Below are experts of layer 2 (counted from 0) of a mixture-of-experts language model. Rows are named router (the router's row for the expert), gate (a neuron's input weights, with its number), up (a neuron's input weights, with its number) and show model dimensions 0-95. Each number is 128 + 32 x the weight over its row's rms, rounded and kept within 0 to 255. Numbers have three digits each.
After each expert's rows: a language model's description of what the expert responds to; "gets" lists some tokens that make up at least twice as much of what it gets as of all text. This comes from a sample of Wikipedia text that the model never trained on. Tokens count by the router's weight.

# expert 21
router:125134120132134142132135136126177138112161109127088140145123112069107183175124130241085151140224131170170143129138116063136117133069103124139160113071156172048158085130163133175149150163145129107132136135103156190147146156126150145101130125181167120155138105121115100247105134218127095103
gate1:137096124143080077120125144035110100113172161111092075093116089131193132111081032163172043135082131172159099093153125124116137102124188113185134168157118122131181042138123189126146088099168177113118180152121133116103107134119171166139160150139145130150094088129133191145094127135141113091
up1:117156141062056057137168091109083147149093111094130158108183157182163131071061137118130126097103113122163069122153138103116113103119070127147113122157156122139178073077175167122141127122163133183129114119097161181134133155107072148120167137126092083176129149119083151102132092138128110069
What it handles: List bullets, field labels. Hyphen bullets opening list lines in See also sections and infoboxes, and labels such as Born:, Speed:, Genus:, with colons and table pipes.
gets: "-", ":", "|", " |", " –", " -"

# expert 12
router:127122147166130135112109148108108148128078098059177144155116104073122169102108101115070089123138114080167107074110131173142123115087081144051146129148078155171129081121116112099127130152146157110095115124152123167117152148124071135105133053085116148167157143118140165080154084137125143121
gate0:142112119172069119063108101128161192163163163124116122198134194113185107109101133137151118165147162121083100108125077182142091206151115108109075096125166194084110148108196125145124149171132119141137135100158179126129131088159164098102138073109126153181134116143121134117116165168116168161
up0:110139156149113107098155132140162102210159162148133119177119142160158102146122139163183079084083068104156144093190103126173021133190090112051161127138165090136206156105126117131118154105109122124141115211192145129108193102172112091123115154135090083148138146087147125133075179057103139111
What it handles: Coordinating conjunctions, commas. The words and, or, but and list commas joining coordinated names or phrases, e.g. Hippies and Yuppies, Counselors and Therapists, experiencing or witnessing.
gets: " and", ",", "s,", " or", "),", "e,"

# expert 3
router:120136132127124110154125130080152129103139115146112118145143174149128078191129111116041122154130127120094055090114184115163120111172140142214126144146156116104082151129126095154110076117060128103132174119052143116102118136118141160097204145113117094115143187140157136139115109135104162151
gate0:128137156211138103153135092128166106108134124148095079142137154104088141134179113086080215090182157118146142135156165102125107111082132116158109164134113079151174143118145131146090104140134097145074166172159105186171077161151098162122119128107149130114141106086154156107208119127097149114
up0:068125130108105162129195095047167142088152153117152135161190127107099176117119155150084197095162148153164174134172164135148092085106165107155155129166108112205121087158142125087144141149069087088143104122122114136123106132165178153114092109124146058137129119140121097116037078114171116101
What it handles: Prepositions after heads. Prepositions closing a noun, verb or adjective phrase and leading into an object, e.g. effort by, cooperation with, response to, including, during.
gets: " by", " for", " with", " as", " on", " in"

# expert 19
router:088145162152102094094112167096074095155148082106088154101134095167122163128099118094077095162094150184181178116112036150155088108085145159170192087153114112198088151176104109090107083111129144107110123164041155157161170123109162104167092104114153193145140167103156115076131076141150120110
gate1:164123107150171132185170113079104181112127102153180133086119097127077120105130152088111111162149095113174125129102103162136149160112101162137134103112086105131151167084109099168142134151132142133058095069127105170150093121164166172128172102099146092208187113153180124183139120119151141092
up1:087118125128118122214084106147131092114155134105122108144124131131161109104120117158116058085174109130120123093141090176116127121152135100140080162107154148112121131093084195142106198151135131047081126174124117135100127192112132142165121145181135112099109109105119088091037129151139114125
What it handles: Title and name starts. Capitalized first words of titles and proper names, such as The (film titles), Best, New, First, Prime, Miss, National.
gets: " ", " The", " New", " A", " Best", " He"

# expert 26
router:144126117137139158190110135149203169148085117166138162161103123159132100144126119094102132093090151062177086068171118118124134128125097111192126155071135165146162108078150122184103195186103161144110119144135066146062065110124157075133157141147145107140148161114109109064088104138109106112
gate1:127148096154155116092145135104104071133122108104123164104179088102146076097110075179156119172158171143077120097102169129127122113142109123091121109116119163174140212181127169109121135100114115102163141175147177153152147148141127139141109160131087148132077142133088174115128149088126154161
up1:175113120087143152095103136104128116122136116174092161132144129120103193065158057057108189141173097095186104125090156076113124111109103141157124163150163126158123167139073113113141126126141096139147185151115032133132182133105149066179114083104142125167129110145126125146091127114147180128
What it handles: Table cell separators. Pipe characters separating cells in wiki tables of scores, stats and results, plus separator rows and semicolons after numbers.
gets: " |", "|", ";", " -", " 0;", " 2;"

# expert 27
router:098152146166097089105091178119084098194147108111136139090176092131125119138101150113062123157090144204141164166161083177139092114007087141132204123170163094173113137145113072115099098068096125105126115171084150131157148066076183171148086125115155167167141125090149094095100063137153140128
gate0:165112170189128192151189121167168142077135150148164114138103077149134123065152162135098185076215188153160135121165126165186132144160108102156143114137111148064149104155137075137172128146120160129137160080091105139135097110096085117110110082125141115143100093105139161068180173178153069141
up0:098134118133156140108166105075133106048153122193100120170157110117141156156105071107081140122135185103139111100118108136086087088124146166097159124099036109101089137137080158123141063111082153117156059127091112146132134164106133131107132122175126100103096168101140143128061107095142191146
What it handles: Semicolons, table pipes. Table cell pipes and semicolons separating items in infobox and award lists, e.g. Labels: Stonecreek; Epic, Economist; Consultant, closing parentheses.
gets: " |", ";", ")", ".", ");", ":"

# expert 20
router:118144135139107114140109154100112084156145122132105146109096109139129141109114157105121132136095153192070080131136055050087116106070154125199120059149116048158158137146168108160081093138117130135101123131110134124176147104126105063141137078159136111110194114105137133150099154072172099095
gate0:158098179122069113169120124095090143107111117143139150143109064101120063154104156107148099093134069121112110101101121163106177134099088113154120129108096152090093085098135109127088092133120145125172127120119170169143175095096147120120158095125147128112123122128141184132068105132182112105
up0:168144143127107073172073161153112095112100168093155111116127151096124088104100172100122140179116130138163078153156139152080126158125143081090102120144051093107132127129124084156141056158109108174127175134138112133083138110085139084118151132113146118096153109128128128148109110192091095101
What it handles: Sentence-ending periods. Periods, closing parentheses and line breaks ending sentences or entries, often fused with a word end such as ices., o., ).
gets: ".", "s.", ")", "\n", ").", "ed."

# expert 6
router:132119120145130141123120129139170107148106078085117079179134104138139108160150065059113142129165145125132111099136155197109146160154207140104121147088103135176102165127147161149099131137121104125131085139113141146126082116125126130114076117105111128136150129134126135219123109118184155126
gate1:203133155130148124130145109175146073141104122096130086161173112137189127110104184088143114094127106133123170125150118125132135143112128080098166129086124173135129093122155111116090176115145147179111196107152185084125136110120118138097142167147112106179115161128108180169076094124147100121
up1:154115176117178162149150128113126108125128137096152170132150163129172179122113162131137132120146105148124104168155127112095132133115095096138088092095150113158135106146201147103171132141158135156148136158095157094062141105074206121150145123086155088133087160075118075107105162127157147138
What it handles: Line breaks, headings. Line breaks after sentence ends, section headings like ==History== and ==Career==, and table separator rows, at paragraph and section boundaries.
gets: "\n", "==", "The", " ==", "\n ", "==="

# expert 25
router:161132111100151168153135110127141120121133159116090147097135102107156122104134119094089120071170148156089138172143165118084136142188141129047133103139111071140116138123101104181141115170135163141147141064076140149142128110175133182126154128151134141071154135125115117103147098140096092104
gate1:111128112138148131093129094162204146094133115106160171129095118114115090079147166144100144132132185185068154180146042166106167123196091173164182136155064111089158093175103095131138181148072077173159129071190094178151142151117113145087121112073150099076158109074148146165153156135133143109
up1:120063112081050086079151119089150119139122087129110128105097155148142110092118128157136125138153077102117107195149168100187135104134121148135145146105126142096104195133148162142096099138088095101109222066110173187146125137098073160101120077093126092158163108104131095110096111112076173087
What it handles: Articles and determiners. Determiners and quantifiers opening noun phrases, overwhelmingly the, also a, other, this, all, some, two, various, such.
gets: " the", " The", " a", "The", " first", " two"

# expert 28
router:141101101090131129217116096114137141075144217127148128122118128184112163117116167104148088146164145127087135193187150124140120156155131131115124088118135143095112089108133151174154177098151133170128081148143112079168069139106078199118091097141132153139085145150083124221099096122143064172
gate0:103090062110134110071190126159179121128060077148191092196113097110099134114159103132129151052090142139094087139097110128112112133114204121131151125199107150156140154097072116130147072098161149131166158124135077129140152092089135116117105130119135123148134125126155138089139109113140115112
up0:147110060143149218125209147151082135105128185121137117146120184134079171120139104131123123189143137137109073158073067163119115111136176106147149116195126041188117151115105136176147105159139131100140142122121127170105139153153118087145129103107166162127051126148148080135142145100143118093
What it handles: Biographical verbs, prepositions. Prepositions and past-tense verbs following a subject in biographies, such as in, on, at, during, married, won, served, released.
gets: " in", " on", " at", " from", " In", "In"

# expert 18
router:150106129073131129164107137121149141082079134136158124113177176063125139140202132131165118063116105156091107159150135088124134151170185117117107105091163190136171150094182117129122230108090110137094143121178132156140108087133162168165113174111142165140122181162100116116171204108128088101
gate0:073090131172211168137101159076168128129101101126120118117128190117135143174182105107129172098120137144106091096151079104106171112101134140118124150127055105126077136112129155131074179125160126139116159147138154160110131148161184091146099104161062131144142145066130180144176155187099086150
up0:150131086179122213120159101109119126103101161102131069123102147124149078089156094125123107142133093086152142055161114130098090147181108123103177145124120157134107136157166152129141184130190145116110075127104117113153095175127119139089204158167149102159103105133137141115128140104139077115
What it handles: Copulas and articles. Forms of be and have and the articles a and an after a subject, often in definitions, e.g. was a journalist, is a retired, also.
gets: " a", " was", " is", " were", " an", " are"

# expert 24
router:148122138155132147116145132088185160095178075170163112124122130048122092139105109149174180123118141168133170203133129072162135102124090130082086141086153117158120076127147112135209093176118106216107114155091109102055141104158138146127133132145058130108145097143133108171167162054094138189
gate1:141125131128149136166154069126126166104111147098117165072130117131117054112030083116125085178091144164138097118112123122147173154156129083102130100090103098115087149125121166130184116096136104181093043123074176163134116092140157116150134140145116137132144086127179144152155136152083176101
up1:141067181062094099116129107124137122162131098120109077148111136209113124111092094162078134150131154108154135141168136145123177135107166203115127209105123161144074115183131140087222134135155096141145140074150167156113155131117150125127165129098151123169059152129128142134099082121190122169
What it handles: Digits in numbers. Digits and number pieces in scores, years, dates, codes and table cells, e.g. 94–57, 1940–2022, ATC code N06AA03.
gets: " 1", " 0", " 2", " 3", " 4", " 6"

# expert 7
router:112145150118117098115081151139129085136122104136093094100072108160114139115108162114214109132096149120136177119152023170169110118073224137150099128157132042141139184148115118151115139124235137139095150165124133123126150097081181102157074158107151131091110190085107115099082114167125157128
gate0:111160155126110115089101122116189152129096154119148142083116161127126094080106128144189148106135148112158132127164184096136154156124164166122177075079187133094157149113123174143089170073123094195106104069144099093117137173123171174152133137106141116135142189104132159193133112074094119175
up0:185103127157101181134115137231110122127172107164107197045141119118121118157149160150160143140063156102091162097102166129128121136160108151115097107116178106127111123133157106085114119104139196069167134145129135089163150093144135146092154122146097153150131148113197122102156148094178128123
What it handles: Infinitive to, modals. Mostly infinitive or directional to after verbs and adjectives like able, due, lead, plus into, can, must, not, be.
gets: " to", " for", " not", " of", " into", " 6"

# expert 4
router:122133130139115116134104155103132116119103124118101121126121133072089065177110071138166217136118144116098124106137131071043127124140105122103142135072170227056101121137075112159129115088144126085171067113141156138093136076156083019111042111110170121148135131104137101132155151092067126140
gate0:124111115144076081065129121101118102099132120108124135139166072100143123103140105112174182166145138147141088159160159099116094140119112103122133069097137141133166094155146157192176129117028151078131087134150159080153154123149103134152160097165129105127118117141116106051121136127129068116
up0:074105165110145114152160127139132136119148120142134123079186168137145082168133159106092151160100137108100090086116122161129131085154112159118075162161117143111130196079179125091187120111122138113121138114131136089166055099141131109077127153177155117123103169088103088126124116131119140121
What it handles: Pronouns and relatives. Subject and object pronouns and relative words starting clauses in narrative prose, such as he, his, it, that, which, who, whom.
gets: " that", " he", " which", " his", " He", " it"

# expert 2
router:119143146094129174110141123136155140132115134083211107104123121135152128090122173159160106126145130066201095095118151163183105117134126146157138071143110078091134197109070132076131140099149145148148163120185123069144053106176160118163137158050114142110112135172067110101104155124165152083
gate1:149153103140110147118158119048117066118090095080099093129106150198089109064141102098100137124119159159125119169092136163107122117134135132111159126119102138129157075201102132100155104110104078081095107074091049138130093135124104112135184128160103077105126148203117099134164121136058099181
up1:147099100055126108038126107171132138103114170156138142123113122142087177138089190118086106077089115147153146103132114095135177092144071149133157126095135135126115168146111080148140190137150156175168128101106075137073080121115063091109108151114094128065149107166143106088115174145115091185
What it handles: Section headings, table headers. Wiki heading markers and heading words like Charts, Release history, See also, plus table column headers such as Votes, Pts, %.
gets: "==", "===", " ==", " =", "====", "="

# expert 11
router:123145119133125132128121134137146123135080131112142154103175134127136174141117093132069082171102145169190120187121045081135115112192139123109072098110134107201096167127161132081124085212164184118097124174104130139123118058086148158124136112144141119149123014097145115111106137135164164102
gate0:170112100088127153106143172160121137093128128176114152055142107124160146075130150102160131166124130091119155118162095068098087098114171153169101109153119119121125066071081199138133073117152115126168097123148119093139159131090083149111043138168143106108122121180149160130136159222098119161
up0:114077131092137104165127100156100078127118057154053143099158092096116113139093127116173141187173117126154152108198117139141170172145116115134129164196108105097119106116132122093154123125146135142090097104125182077109137090128177091152111090146099187165151122110152151115092120235134114123
What it handles: Of and the. Mostly of after role or place nouns (Secretary of, headmaster of), plus the, in, and role words like member, President.
gets: " of", " the", " in", " for", " by", " de"